Experts of a small language model.
Size: 10 layers, width 128, vocabulary 2048.
Experts: 32 experts in each of 9 layers, 64 squared ReLU neurons an expert, 4 picks a token, a sigmoid router.
Training: 235M tokens, 3718 steps.
Below are experts of layer 4 (counted from 0) of a mixture-of-experts language model. Rows are named router (the router's row for the expert), down (a neuron's output weights, with its number) and show model dimensions 0-127. Each number is 200 + 20 x the weight over its row's rms, rounded and kept within 0 to 999.
After each expert's rows: a language model's description of what the expert responds to. This comes from a sample of Wikipedia text that the model never trained on.

# expert 3
router,176,203,216,196,217,221,187,197,198,214,202,206,212,221,162,181,226,194,241,222,179,189,187,194,166,225,179,227,197,214,161,174,202,190,186,207,197,189,198,189,199,228,200,184,215,219,175,200,224,182,243,206,204,216,203,184,222,200,190,176,161,142,214,217,171,197,221,222,170,190,182,206,187,204,199,162,239,171,212,187,208,172,190,233,197,197,195,192,224,212,195,176,194,174,217,170,202,192,190,175,251,205,199,211,187,172,224,184,223,198,194,208,228,201,188,217,184,207,214,206,233,234,235,197,184,206,222,216
down0,223,219,202,210,212,265,208,236,205,199,242,209,213,193,204,168,230,200,204,233,195,176,192,212,174,214,243,223,212,165,233,205,210,162,204,246,169,184,189,226,183,186,188,218,201,184,209,189,202,214,223,191,218,219,228,201,204,206,186,201,186,204,202,201,193,227,198,184,210,179,207,195,187,180,177,209,224,238,176,187,193,193,231,218,186,213,172,187,173,194,202,197,183,172,182,235,182,177,213,179,166,225,204,198,208,222,211,238,197,239,193,195,187,183,215,228,188,205,196,190,234,199,177,181,209,194,205,183
It responds to: Word-start stems, spaces. Opening stems of Latinate words before a suffix (pre, represent, creat, ex, duc, re), plus bare space tokens before a following word.

# expert 12
router,230,184,155,194,206,182,186,219,176,196,216,238,178,197,207,183,185,206,260,207,162,226,228,211,190,199,208,202,201,201,193,213,223,215,180,233,213,198,201,200,207,170,190,216,179,211,168,213,206,208,189,214,188,197,209,233,210,204,186,190,220,199,235,187,163,219,248,235,181,213,232,216,202,201,205,184,196,226,180,208,197,203,220,172,200,196,165,215,235,219,177,218,201,207,205,208,185,197,216,184,166,163,200,199,201,185,225,210,179,187,237,217,211,213,226,211,203,171,175,231,166,219,222,207,173,180,195,185
down0,175,190,220,215,221,213,208,172,200,220,191,218,219,167,216,223,174,207,206,192,222,236,190,228,204,187,241,202,223,212,184,184,226,198,173,205,192,211,186,193,183,200,191,233,219,209,188,203,164,182,196,203,174,213,178,193,201,212,234,161,220,181,197,216,204,218,201,187,210,179,199,200,188,197,211,239,184,239,213,210,200,215,211,171,213,244,182,220,173,224,211,183,200,237,192,175,197,201,213,245,224,205,192,202,199,201,148,216,206,225,214,191,216,208,216,245,226,177,206,206,143,181,169,202,188,200,202,191
It responds to: Past participles, year endings. Verb suffixes -ed, -ated, -ing and participles like used, found, became, plus the last digits of years, e.g. "17'06'", "12'41'".

# expert 31
router,191,197,174,196,207,202,200,175,175,210,177,170,166,198,229,205,232,204,220,198,193,232,210,206,174,228,173,170,191,183,165,176,209,258,174,187,177,219,160,206,201,195,206,198,207,177,206,192,204,238,223,175,204,217,173,199,204,217,196,197,176,202,223,225,198,184,232,212,208,190,202,193,201,204,229,203,160,191,170,172,225,203,193,175,189,178,217,214,209,170,176,204,196,201,171,181,202,172,224,183,203,201,202,215,167,227,201,189,214,203,181,175,182,208,155,223,189,208,210,191,185,189,164,173,196,221,160,222
down0,235,177,171,179,189,215,181,204,196,181,205,171,219,165,207,188,211,197,194,160,212,196,227,183,198,218,209,185,201,214,223,198,207,232,228,244,191,181,177,198,196,187,213,217,172,206,206,184,214,207,179,225,189,241,210,200,195,199,208,180,211,181,212,189,202,215,177,194,218,191,180,200,195,171,191,225,141,212,168,163,156,237,168,224,215,253,208,214,195,216,212,183,216,204,171,202,212,190,189,225,239,215,173,181,216,213,202,207,201,198,218,198,223,182,195,166,208,191,197,177,185,205,207,203,206,237,194,174
It responds to: Capitalized first letters. Single capital letters opening a name or word, as in Piccolo, Brown, Ventura, plus pronouns he, she.

# expert 21
router,196,172,160,197,208,161,185,218,187,171,189,215,226,203,226,185,166,171,220,204,223,222,198,190,260,209,208,178,231,197,174,208,201,223,205,178,211,185,220,190,163,194,216,220,203,167,201,198,225,225,202,184,217,201,213,192,197,243,194,182,207,155,193,177,207,223,190,185,192,185,192,171,187,191,189,208,181,191,246,209,214,194,214,195,226,222,216,186,197,173,203,221,216,166,193,207,222,197,185,168,203,188,173,240,180,208,214,196,180,208,192,183,170,216,219,198,199,191,210,201,231,220,180,224,155,193,184,212
down0,184,205,211,181,144,170,189,202,229,217,205,222,223,206,224,181,208,191,197,215,229,220,209,214,180,188,191,235,209,218,179,186,191,196,178,181,192,187,187,184,194,191,185,229,183,205,191,193,195,178,203,230,188,234,183,186,189,213,209,215,216,215,189,226,198,201,205,186,188,188,230,191,194,203,169,194,198,211,180,224,184,188,212,262,153,223,186,220,194,207,200,189,209,218,213,236,223,186,202,206,217,193,227,186,236,217,228,232,193,158,208,213,194,182,169,169,193,171,146,227,176,188,219,220,199,181,216,205
It responds to: Commas and conjunctions. Commas, "and", "or", "but", closing parentheses and semicolons that link clauses or list items, e.g. "actor and director", "cuisines, such as".

# expert 4
router,215,193,235,186,230,200,169,167,202,187,202,171,185,200,193,183,164,194,187,194,203,202,206,222,222,168,204,226,224,205,212,224,218,189,159,207,195,180,242,202,197,207,186,203,178,243,207,206,203,181,163,216,209,215,191,215,179,216,209,201,210,214,206,189,198,206,240,245,200,193,209,243,197,200,190,239,237,176,198,212,229,234,176,162,193,189,166,197,182,193,185,209,176,182,180,243,207,212,171,221,196,195,218,184,195,171,188,197,183,178,187,230,203,209,209,218,181,231,180,199,208,203,161,201,215,230,213,200
down0,181,175,217,225,193,192,178,195,175,178,199,165,205,156,187,216,188,182,189,208,231,190,188,196,194,198,258,235,188,212,231,211,214,198,189,216,259,223,198,155,210,239,186,185,208,223,198,190,190,207,190,186,213,192,199,197,199,239,197,179,213,196,230,203,183,222,209,239,222,190,181,227,196,218,186,197,165,200,220,204,190,214,206,192,200,193,247,227,220,186,184,202,167,181,225,194,182,209,206,218,180,235,205,202,186,192,207,246,194,190,182,193,219,202,186,198,186,177,200,204,177,184,197,249,203,192,216,187
It responds to: Digits and mid-name pieces. Years and numbers (19, 18, 2.28), table separator rows, and word pieces inside personal names, such as Lexie, Gustavus, Taylor.

# expert 26
router,191,221,187,178,161,156,198,223,197,165,202,198,222,184,195,213,168,187,220,206,199,172,184,208,195,208,180,197,183,225,208,241,186,216,182,169,222,182,183,206,196,170,174,190,179,185,217,205,208,236,172,183,174,230,214,193,194,179,192,186,194,214,175,171,220,207,205,161,199,218,191,235,195,231,188,237,222,221,181,198,229,183,181,198,226,216,221,203,183,199,213,230,244,204,189,190,187,216,190,225,206,199,236,200,226,196,206,204,216,176,187,211,197,150,208,241,238,192,184,207,188,191,215,196,211,179,224,201
down0,220,210,192,168,187,185,196,209,199,179,188,213,166,195,194,182,188,204,257,197,208,201,187,186,165,207,207,202,220,213,193,219,214,197,204,186,225,186,198,161,188,190,218,194,218,198,199,223,209,196,200,179,223,231,211,191,183,192,216,197,211,192,249,177,204,207,215,209,209,203,216,216,170,184,197,216,229,221,202,175,172,179,165,209,188,188,196,186,211,172,155,185,189,235,196,205,194,225,207,239,216,217,177,243,203,195,241,167,246,155,182,177,196,170,205,194,175,217,190,195,153,197,197,210,219,229,202,214
It responds to: Personal and place names. First names, surnames and name endings, such as John, William, -son, -ton, -ville, Erie, plus sentence-final periods and line breaks.

# expert 13
router,173,185,224,200,216,214,189,200,182,235,194,153,189,244,197,228,178,223,165,190,226,203,219,194,175,180,202,163,199,174,195,195,176,227,205,222,168,198,220,166,168,173,184,177,205,197,202,235,175,176,186,205,195,212,167,209,201,202,199,208,202,180,196,183,185,214,197,164,212,174,197,209,206,176,210,183,216,209,179,171,191,207,194,209,170,203,248,168,209,212,184,199,215,204,204,227,223,189,210,181,176,177,153,202,222,223,178,195,206,208,185,168,185,242,194,211,194,223,201,176,179,181,215,196,217,202,200,233
down0,191,176,182,218,216,182,208,205,206,159,262,164,216,206,203,167,196,208,176,202,214,184,227,181,223,195,207,236,162,187,205,221,234,208,208,157,198,192,201,207,213,205,194,188,174,221,214,210,222,192,219,210,220,206,196,223,189,237,196,218,190,220,209,176,179,178,210,184,210,206,221,193,211,224,189,234,221,197,167,220,199,208,203,150,213,178,186,207,167,222,188,168,193,169,189,179,192,197,195,198,193,158,244,225,217,202,177,165,230,207,190,187,188,176,196,213,187,219,198,186,194,212,165,202,189,186,209,193
It responds to: Word-initial syllables. Opening syllables of words and surnames after a space, especially prefixes like con, pro, dis, and capitalized starts like Pe, Cha.

# expert 30
router,195,162,236,215,198,197,184,205,188,199,177,156,194,206,202,200,176,192,199,193,198,186,205,224,215,211,210,184,211,211,187,207,197,174,209,193,219,251,229,214,216,205,186,195,213,173,214,201,199,161,218,208,247,199,182,232,198,189,198,206,165,194,179,196,200,172,208,210,209,179,227,183,194,189,209,251,176,216,199,207,180,213,240,188,198,190,216,208,208,227,249,199,155,196,196,242,201,169,155,201,195,199,182,182,204,204,250,232,173,191,199,192,233,231,179,228,209,192,209,206,183,186,221,209,193,211,193,208
down0,185,172,173,195,168,227,234,163,190,195,231,191,217,200,222,218,213,208,207,191,232,190,208,244,188,181,212,228,187,218,200,192,226,176,174,227,208,202,204,213,208,184,213,165,174,205,180,165,212,168,204,191,182,146,199,200,212,230,213,210,219,199,199,182,189,183,200,181,186,194,211,204,230,159,190,190,208,193,188,222,195,195,203,153,203,156,194,259,205,187,197,198,206,216,207,179,214,197,216,173,189,161,247,204,221,195,212,171,197,197,186,205,212,191,194,184,214,209,187,234,194,200,213,213,233,211,196,188
It responds to: Line breaks, markup openers. Line breaks, heading markers "==", table-row dividers, opening quotation marks and the capital letter that begins a new line or title.

# expert 22
router,189,192,188,208,194,231,225,153,235,214,224,204,213,182,174,229,228,202,217,196,233,198,151,215,190,206,205,225,198,196,200,196,210,219,190,187,198,217,234,212,196,221,218,202,195,201,212,222,199,202,153,195,225,201,204,161,173,180,177,229,218,166,193,178,213,212,184,184,229,184,209,166,208,207,226,196,229,201,222,174,220,208,196,216,218,216,184,229,202,165,185,187,204,201,194,186,210,191,222,210,199,249,206,225,205,225,195,139,205,201,220,202,213,178,220,198,202,171,176,201,237,211,178,193,201,178,173,195
down0,194,193,194,207,234,220,183,198,208,212,226,220,193,173,208,253,228,178,185,205,192,231,198,179,175,189,197,204,194,221,200,233,231,172,200,231,173,226,180,196,200,215,215,183,226,199,202,197,170,203,231,224,222,220,181,220,211,204,197,225,199,193,206,203,210,163,214,170,227,190,159,181,158,194,195,190,210,189,200,216,172,184,213,228,196,184,211,219,167,227,215,186,164,204,204,197,195,184,223,219,188,208,213,235,223,181,149,190,175,212,211,201,195,207,221,201,191,164,246,163,203,192,195,189,212,177,180,194
It responds to: Noun suffixes and list fields. Noun endings like -ation, -ment, -ity, nouns like name, film, album, and field labels in taxonomy lists (Synonyms:).

# expert 28
router,185,215,204,186,162,202,194,182,227,200,205,197,216,229,221,192,227,193,177,210,188,218,178,179,182,211,195,207,206,254,229,211,220,188,172,185,215,198,195,188,207,177,189,144,190,219,213,219,203,175,177,211,189,218,164,175,194,209,205,197,178,165,173,147,207,157,202,156,226,222,200,192,210,221,205,212,210,153,215,191,191,195,180,184,192,174,183,207,199,182,192,206,224,212,201,206,231,228,180,231,188,205,213,179,196,232,220,176,176,197,166,179,209,201,217,185,198,182,208,219,197,186,229,204,194,192,164,203
down0,152,201,203,189,193,222,184,196,217,176,208,188,183,228,196,243,179,191,193,223,208,213,178,211,158,231,204,184,180,199,219,202,214,209,187,175,226,234,230,226,164,186,226,180,223,193,204,188,191,207,187,197,214,192,194,205,205,174,211,211,237,165,201,212,209,205,199,196,206,192,197,160,226,202,213,193,263,217,221,193,208,213,212,187,201,218,239,182,169,163,207,203,201,172,192,174,196,221,209,202,225,196,204,187,199,235,211,181,205,205,179,208,219,218,238,182,217,210,204,198,229,171,207,223,174,247,216,189
It responds to: Sentence ends and headings. Periods, commas, line breaks and heading markers (==), plus event nouns and verbs in music or sports text: film, album, released.

# expert 9
router,197,211,221,192,212,249,195,182,199,209,193,222,215,216,204,190,207,208,151,190,184,217,217,213,180,161,193,189,197,212,185,186,187,197,197,168,183,203,169,204,192,194,197,182,202,208,217,229,196,176,179,184,219,207,201,185,216,205,172,161,218,201,199,213,206,208,215,208,208,190,208,213,185,234,208,177,169,232,178,191,187,195,224,250,171,200,175,212,223,195,205,233,229,208,204,176,167,219,206,229,167,196,225,193,215,235,229,242,163,167,205,215,202,196,199,229,223,235,185,219,180,222,187,206,185,155,186,201
down0,221,186,200,211,178,212,219,216,236,176,229,216,193,172,247,192,212,202,154,208,208,192,199,187,223,192,229,207,194,181,215,167,171,208,207,195,185,239,206,211,222,200,224,217,193,177,194,208,168,206,186,207,202,182,258,220,197,208,201,148,190,170,197,195,225,192,235,212,198,170,200,149,171,187,191,213,215,204,185,206,199,219,185,219,246,168,171,220,181,193,189,221,189,186,223,172,198,217,211,213,219,207,221,185,202,211,214,207,179,190,203,191,188,218,182,179,178,200,175,176,186,214,207,205,201,225,191,168
It responds to: Function words, clause links. Prepositions, articles and relative words starting a phrase or clause, such as by, with, that, which, "the", often after a verb or comma.

# expert 14
router,210,177,213,168,198,201,186,215,188,236,211,199,228,212,213,206,172,169,179,202,204,162,213,181,189,230,181,220,215,172,177,171,194,217,239,197,196,192,175,191,187,218,200,211,220,174,213,174,222,196,227,193,187,192,231,186,183,205,178,175,180,173,201,178,169,203,203,223,186,239,199,196,192,198,181,185,215,183,230,186,200,221,199,219,167,218,205,168,211,238,190,165,200,204,213,198,207,202,235,209,155,185,173,173,193,212,191,181,202,218,189,202,221,232,194,182,174,194,207,222,202,204,170,196,186,267,188,218
down0,227,223,189,208,192,205,200,246,171,215,178,199,180,188,227,198,153,211,186,239,198,198,204,151,191,208,203,200,161,213,184,192,217,196,202,212,209,186,187,171,193,250,179,181,189,197,203,171,200,197,188,244,170,198,166,216,215,213,195,207,188,188,190,184,214,184,180,189,201,220,203,218,188,201,190,185,188,185,246,205,233,164,214,190,161,216,254,211,201,207,199,179,222,225,197,191,154,164,178,200,193,204,192,199,208,198,192,207,226,211,190,199,204,213,216,197,220,187,186,219,194,203,175,166,181,185,222,171
It responds to: Word-initial fragments. First pieces of words after a space, like con, de, se, t(al)ent, comp(etition), plus bare spaces and commas in tables.

# expert 20
router,229,227,190,226,231,214,209,195,198,182,197,218,204,199,192,201,189,185,228,195,239,195,158,197,188,176,204,177,223,191,210,198,175,177,208,210,184,212,229,177,243,213,189,212,198,192,201,188,196,190,198,209,223,234,220,195,221,201,220,233,209,195,204,182,223,196,191,210,189,205,168,226,186,213,181,206,231,208,178,226,196,185,189,170,193,149,185,219,196,176,196,171,195,240,250,202,212,211,180,213,202,196,197,211,169,174,180,165,170,200,209,224,173,191,166,177,198,202,190,201,211,183,223,149,247,213,211,195
down0,187,183,180,218,197,181,173,181,224,197,202,189,184,166,236,213,213,203,200,215,186,173,234,151,236,226,176,190,184,181,175,222,230,219,186,177,181,224,225,169,186,211,201,205,193,204,223,159,196,208,219,204,202,240,180,170,204,237,203,166,222,147,205,230,191,208,217,201,181,201,186,214,201,199,235,202,202,204,189,159,185,228,179,225,212,194,196,194,224,221,244,192,159,200,207,196,191,214,203,210,173,195,204,230,218,198,237,212,176,221,193,187,197,191,208,195,196,194,193,185,204,170,188,204,198,201,181,196
It responds to: Plural endings, periods. Final plural s and endings like ers and ities closing a name or noun phrase, sentence-final periods, and score dashes such as 97–90.

# expert 16
router,176,261,205,125,165,171,187,226,205,170,194,201,182,154,198,205,201,217,217,228,193,172,175,228,201,172,217,227,205,193,192,197,174,218,181,202,211,177,173,172,235,221,188,234,209,172,198,189,209,200,180,161,188,201,217,201,179,178,187,180,198,215,206,215,186,201,167,198,199,191,172,218,170,188,206,229,172,199,184,201,196,204,202,229,195,199,174,208,180,185,189,200,220,220,189,172,168,215,190,224,216,229,205,190,205,208,220,198,192,203,206,194,198,206,207,213,181,216,186,189,184,205,190,216,158,206,216,220
down0,223,201,185,191,212,243,204,205,158,157,210,228,216,209,211,225,172,211,213,176,183,193,194,207,174,231,196,190,182,244,202,206,206,173,168,187,231,191,212,217,187,192,190,195,218,185,194,182,200,164,242,223,153,178,211,203,206,223,222,201,235,203,202,199,194,199,185,202,219,200,225,245,203,174,168,197,220,200,236,197,205,205,246,203,199,203,227,151,214,231,222,191,213,199,184,199,219,207,186,178,203,200,208,185,207,186,208,219,197,178,215,201,219,199,202,217,216,184,195,233,194,187,206,205,205,197,233,250
It responds to: Place and nationality names. Whole proper nouns like York, German, British, James, and name endings (-ville, -ian, -son), plus the, an.

# expert 8
router,215,203,203,214,229,191,188,213,218,174,181,168,240,162,226,239,208,183,193,160,193,207,181,178,189,211,219,214,206,188,229,229,186,171,187,184,219,228,219,222,190,201,204,233,199,217,217,176,207,189,195,234,203,211,200,234,205,184,200,196,202,214,225,217,199,196,170,219,227,168,194,185,198,171,182,200,204,197,215,203,205,179,176,165,232,197,202,227,191,189,198,231,207,209,180,200,199,206,200,175,203,208,176,197,153,228,200,174,222,166,249,182,192,193,197,170,190,211,203,169,211,214,194,174,239,167,226,193
down0,209,212,195,180,231,175,189,217,194,168,241,196,205,187,203,234,214,186,208,196,194,215,146,181,185,216,221,204,221,175,187,205,194,168,208,194,196,197,207,190,188,165,205,209,190,246,202,198,210,206,226,176,208,198,194,194,196,188,193,195,210,206,217,191,227,186,203,202,186,214,187,248,222,217,197,222,221,196,178,210,218,219,153,182,183,210,189,190,174,198,230,176,191,208,228,188,208,219,170,247,191,196,172,231,181,198,168,178,192,205,181,205,227,213,217,234,189,211,163,208,226,200,193,221,229,234,199,253
It responds to: Noun endings and nouns. Word-final noun suffixes and plurals ending a phrase, such as -ations, -s, -ity, -ology, and nouns like century, career, years.

# expert 23
router,190,222,199,193,223,177,231,198,227,178,199,248,202,243,207,191,209,187,204,196,192,200,154,192,199,211,218,219,188,208,212,221,182,161,192,193,250,183,164,233,196,201,217,208,193,233,233,208,203,196,186,200,213,197,227,221,193,182,182,212,211,204,211,170,190,198,164,214,202,198,206,184,209,213,186,188,214,219,195,201,173,194,136,240,242,209,224,235,205,197,196,213,187,214,191,175,189,215,210,216,206,207,231,227,176,182,193,184,211,201,186,196,221,181,205,168,215,204,219,185,216,206,245,198,230,216,183,223
down0,250,192,208,186,184,215,188,219,203,212,191,219,197,205,221,181,194,186,206,183,228,208,181,203,208,205,220,196,159,199,178,193,147,175,170,158,199,214,210,197,189,212,188,249,186,222,222,205,238,196,222,194,228,182,203,206,192,190,182,208,223,164,225,172,205,227,200,205,206,212,175,197,172,176,176,181,192,171,224,221,180,155,215,220,202,224,184,188,198,182,186,160,209,233,187,205,176,239,156,216,175,183,204,215,169,225,207,190,208,182,189,229,198,205,197,197,215,190,199,206,223,225,202,213,194,194,213,217
It responds to: Sports and organization nouns. Nouns and final pieces of organization or sports names, like team, season, film, University, UFC, NASCAR, Confederation, and years like 2021.

# expert 5
router,199,199,177,232,228,211,157,193,233,181,202,179,241,170,226,227,210,183,188,204,195,229,204,206,243,150,193,182,226,183,199,196,219,183,246,183,245,192,174,206,218,214,210,193,182,182,195,188,215,174,223,212,191,211,228,176,183,213,204,187,204,208,194,255,175,181,192,164,200,196,195,198,199,189,197,206,214,213,206,202,183,222,208,196,217,210,231,206,233,219,186,221,170,185,173,188,177,180,177,224,176,210,198,212,184,218,237,213,227,185,231,215,205,189,221,181,190,204,190,178,219,204,212,220,217,203,215,193
down0,245,206,221,210,199,203,233,222,213,205,179,202,230,199,218,216,200,189,204,195,238,176,185,195,190,189,204,207,197,190,229,200,176,233,204,200,201,201,186,175,218,228,224,209,206,214,195,196,166,171,177,199,192,235,235,192,159,197,234,185,204,197,182,213,213,222,201,186,185,177,238,209,180,184,181,194,202,191,223,192,192,205,215,160,212,194,224,184,206,193,229,231,179,183,186,209,164,212,184,187,207,234,194,220,176,173,208,250,202,192,158,217,181,232,188,197,199,222,216,216,236,170,178,196,240,202,181,226
It responds to: Capitals inside names. Capital letters and middle pieces of acronyms and foreign names, especially in tables, such as FW, DELSUTH, TTT, Azer-ba-ijan.

# expert 19
router,196,161,210,200,228,197,208,173,206,207,205,201,235,235,193,182,173,207,200,190,194,194,203,166,182,226,230,202,191,227,212,185,196,216,225,212,180,211,193,201,205,181,215,181,212,175,199,208,199,236,178,226,197,141,231,201,198,207,165,164,220,181,198,235,187,200,174,220,219,198,222,193,164,212,207,222,163,228,215,229,182,188,198,242,181,186,162,183,171,197,174,227,214,203,200,227,233,194,207,193,194,233,217,231,194,194,215,211,229,187,195,215,186,202,180,208,202,214,168,224,202,212,197,180,200,238,213,193
down0,228,192,218,181,195,178,194,198,198,157,216,191,203,230,178,181,168,186,191,173,201,195,211,185,224,178,200,185,213,176,204,234,171,204,222,164,214,215,198,195,216,191,216,217,188,202,208,197,232,227,208,215,196,223,213,209,201,182,232,246,189,212,211,207,239,181,157,171,220,207,225,198,226,230,185,200,169,181,201,201,207,180,173,182,187,195,208,202,211,182,179,209,224,173,222,172,196,232,176,234,202,185,187,170,186,222,202,234,219,163,190,225,221,184,150,193,223,170,186,199,188,194,200,231,186,197,201,203
It responds to: Inner syllables of long words. Middle pieces of multi-syllable words such as coordinate, compassion, Wisconsin, commercial, plus with and However and some table pipes.

# expert 6
router,172,228,190,198,194,177,200,206,177,208,232,233,202,203,217,188,225,204,202,221,162,205,206,194,211,193,201,230,220,192,205,212,215,200,187,218,195,184,198,206,196,183,169,225,213,170,183,194,197,219,179,186,217,185,201,201,200,172,236,170,206,196,205,204,192,212,239,226,199,198,235,199,203,189,232,211,185,224,223,187,210,162,217,208,184,196,189,218,224,172,187,167,206,192,198,230,175,213,266,225,182,174,244,175,240,212,208,248,179,171,228,188,178,196,231,192,174,173,205,204,190,197,193,201,177,191,224,202
down0,209,206,150,174,210,207,221,224,169,212,242,242,172,172,215,188,225,200,224,185,190,196,222,200,218,184,208,238,224,187,184,240,233,213,206,196,192,215,188,197,171,216,206,180,181,194,179,194,224,213,213,195,226,193,232,192,161,224,196,183,214,211,223,190,188,196,173,190,206,164,203,205,193,217,185,194,223,169,206,210,194,209,261,192,205,186,169,233,217,200,221,195,179,201,196,205,157,203,213,196,202,206,210,180,174,212,175,198,209,179,216,212,186,190,210,220,207,186,193,239,175,218,216,210,184,167,232,206
It responds to: Digits after decimal, articles. Digits after a decimal point or in table and coordinate values, e.g. "21.8", "1.5", plus "the" and suffixes like -ed, -ical.

# expert 0
router,205,208,197,214,146,168,223,193,231,143,169,251,206,209,184,190,241,215,204,207,169,219,185,174,225,196,201,202,193,208,243,216,188,194,174,194,186,203,222,240,217,190,198,210,218,229,199,164,189,199,216,182,180,188,218,170,207,212,224,229,185,244,196,207,196,189,225,210,191,205,191,206,191,209,213,205,170,185,198,231,205,204,205,188,204,217,187,226,183,181,209,173,170,215,239,190,213,200,191,200,189,206,211,193,220,186,203,229,181,202,228,238,215,199,225,200,195,192,193,211,197,184,222,208,204,203,251,180
down0,195,184,203,218,232,223,184,174,221,206,201,171,165,230,187,194,175,220,154,202,222,229,187,188,203,219,194,189,223,205,189,200,228,212,225,204,195,204,223,177,197,198,169,196,203,194,175,212,217,200,219,199,226,197,215,199,200,199,200,192,216,175,191,212,190,212,242,239,177,213,227,204,201,167,206,218,218,239,223,176,188,184,186,207,242,175,179,182,229,187,234,187,224,214,218,169,186,204,165,227,194,210,205,209,181,239,205,215,183,245,190,229,207,235,185,205,188,183,169,180,186,210,197,189,198,212,244,186
It responds to: Table cell ends, numbers. Small numbers in table cells, closing pipes, and sentence-final periods or line breaks ending a paragraph, e.g. "| 19 |", "0–14", "label.".

# expert 27
router,188,163,206,225,181,189,204,194,172,209,215,195,192,192,214,185,192,178,181,221,189,217,210,205,162,189,211,208,207,225,200,189,201,189,204,220,215,164,198,226,194,216,218,225,197,219,180,155,178,203,246,229,144,212,204,175,183,211,215,160,226,185,195,179,234,216,218,174,224,196,202,196,202,184,237,176,219,221,219,215,201,216,174,207,229,173,223,175,210,188,258,175,198,201,218,210,218,206,210,179,198,183,226,194,206,220,193,217,225,196,201,218,159,187,188,183,175,195,208,189,186,213,188,201,174,227,224,183
down0,196,203,211,195,166,207,213,189,201,199,235,219,198,182,218,174,234,186,243,244,220,177,194,220,231,194,202,234,193,205,198,177,189,206,232,228,189,242,193,211,210,182,215,223,190,201,189,193,202,164,193,220,203,188,172,203,193,174,189,231,156,194,239,193,239,189,183,215,196,219,173,199,196,164,215,178,206,196,191,218,195,219,163,217,225,189,192,185,216,178,178,203,178,172,174,191,190,192,207,219,228,210,207,186,218,204,231,216,206,199,196,240,208,204,175,201,174,210,164,189,213,233,195,236,220,219,191,179
It responds to: Table separators, prepositions. Pipe separators between table cells, especially after numbers or percentages, plus "of", "as", semicolons and heading "==" marks in prose.

# expert 2
router,162,197,187,178,196,185,187,194,181,204,204,195,174,201,229,201,176,214,239,179,198,206,165,150,162,204,183,214,195,203,201,195,213,168,173,226,217,177,228,170,189,178,232,209,183,180,186,206,186,173,193,213,232,220,229,170,175,207,213,163,194,177,198,210,199,180,183,212,215,221,191,185,206,175,174,201,181,152,192,222,191,212,196,182,202,232,239,182,176,230,219,193,196,218,180,205,204,146,204,180,229,220,240,171,196,185,204,206,219,211,201,198,210,209,183,176,219,214,200,201,188,191,203,215,231,206,200,213
down0,194,189,226,164,173,176,222,232,185,191,185,206,181,235,189,178,216,179,236,171,186,184,205,199,202,197,196,208,209,231,191,204,186,194,191,206,232,205,228,194,204,200,196,201,220,193,196,177,160,230,179,237,170,210,162,197,169,207,190,182,176,181,192,192,201,207,156,188,213,232,206,159,220,207,187,218,208,180,187,168,163,151,210,164,210,183,184,195,186,225,219,188,191,199,197,169,192,204,213,222,234,221,188,187,165,199,228,190,222,218,211,215,195,161,196,196,176,202,211,188,191,209,205,184,212,174,171,219
It responds to: Prepositions and range dashes. Prepositions after a noun or verb, like in, of, for, at, on, plus en dashes in year and score ranges (1983–1995, 2–4).

# expert 15
router,151,229,217,205,216,220,202,204,161,193,160,197,208,213,214,208,210,204,197,205,238,172,227,233,225,206,193,185,145,183,177,167,208,204,208,210,182,199,200,188,198,205,224,181,203,181,195,216,204,206,213,167,177,209,170,210,220,193,196,229,206,204,205,215,220,223,214,163,192,170,187,205,217,157,181,202,214,204,211,184,222,218,216,198,159,200,171,193,232,252,209,195,205,167,174,212,187,201,220,191,213,196,178,202,185,185,188,190,215,223,169,215,154,213,182,174,210,211,207,183,174,188,184,176,196,195,199,174
down0,184,272,182,203,168,188,196,216,183,206,183,210,216,189,230,184,195,197,214,206,220,180,180,195,235,205,190,185,185,228,174,208,215,216,178,238,179,228,208,193,219,201,167,196,185,188,201,209,196,188,203,209,216,239,189,222,214,206,213,208,171,226,195,191,241,211,194,172,201,202,233,198,205,189,192,159,246,197,182,180,242,172,205,199,181,183,169,215,218,237,167,199,206,220,204,196,210,218,184,244,224,178,190,206,185,194,171,215,219,202,205,185,163,205,211,206,208,204,197,207,206,222,198,225,182,192,189,164
It responds to: Capitalized word-start pieces. First piece of a word, usually capitalized, starting a name or term after a space, e.g. "Na"omi, "Lo"s Angeles, "Con"servation, "Su"ccess.

# expert 25
router,218,189,183,234,181,215,207,205,201,196,185,199,173,173,194,196,197,207,210,183,237,184,186,202,229,184,173,238,210,210,209,197,213,239,257,255,201,183,167,176,207,163,188,212,205,211,230,216,190,216,200,178,182,194,181,206,228,193,181,219,198,214,202,205,227,205,241,248,175,200,180,198,214,220,191,155,192,225,202,173,217,218,221,181,187,183,233,191,178,213,217,166,218,213,189,200,182,220,191,207,225,205,162,211,188,207,197,171,194,192,175,219,219,189,193,208,234,182,190,202,202,187,194,178,226,214,201,217
down0,221,212,197,211,167,193,188,232,208,190,180,209,221,216,243,179,165,207,188,206,165,143,260,185,198,176,197,241,175,183,182,188,243,214,150,177,213,182,207,196,171,220,199,235,195,213,202,191,203,225,175,181,218,228,185,173,176,162,173,183,212,173,197,211,186,196,170,188,201,177,213,206,193,208,191,180,214,211,183,213,200,210,202,181,217,181,184,202,176,195,194,179,215,241,195,173,200,203,176,184,194,184,193,203,217,190,214,212,200,206,173,199,232,207,236,216,190,197,208,194,205,222,210,204,220,209,205,195
It responds to: Auxiliary and copular verbs. Forms of be and have right after subjects or modals: is, was, be, were, has, plus also and adverb -ly.

# expert 7
router,189,204,272,204,216,232,213,227,193,189,164,225,196,155,185,176,239,222,201,234,187,200,216,207,193,223,210,193,206,208,189,212,202,193,207,189,190,231,196,198,220,186,196,234,207,218,173,199,215,215,212,228,196,176,234,205,215,196,209,212,200,223,220,204,222,205,187,193,212,232,216,202,180,189,190,206,231,187,205,154,179,210,180,198,194,189,190,212,170,205,203,176,183,203,196,176,214,195,233,206,248,226,184,221,188,184,202,178,202,176,198,222,200,171,203,240,223,174,203,203,182,204,201,205,206,204,143,163
down0,197,223,195,184,204,192,214,188,202,193,233,213,191,206,201,218,164,192,220,200,206,188,225,202,190,199,165,176,189,222,221,180,218,195,183,196,195,248,173,203,226,191,232,196,192,212,197,139,183,211,191,224,223,195,195,194,208,185,165,180,205,178,199,249,166,213,197,214,192,215,187,195,194,214,177,186,216,181,203,202,196,178,189,211,158,220,214,199,179,199,230,187,248,197,189,225,162,210,206,181,229,204,214,176,183,168,189,239,211,215,194,165,218,206,184,208,229,176,195,183,216,160,202,223,225,222,171,191
It responds to: Table cell separators. Pipe separators that start table rows after line breaks or years, plus colons after infobox labels (Full name:) and opening quotes.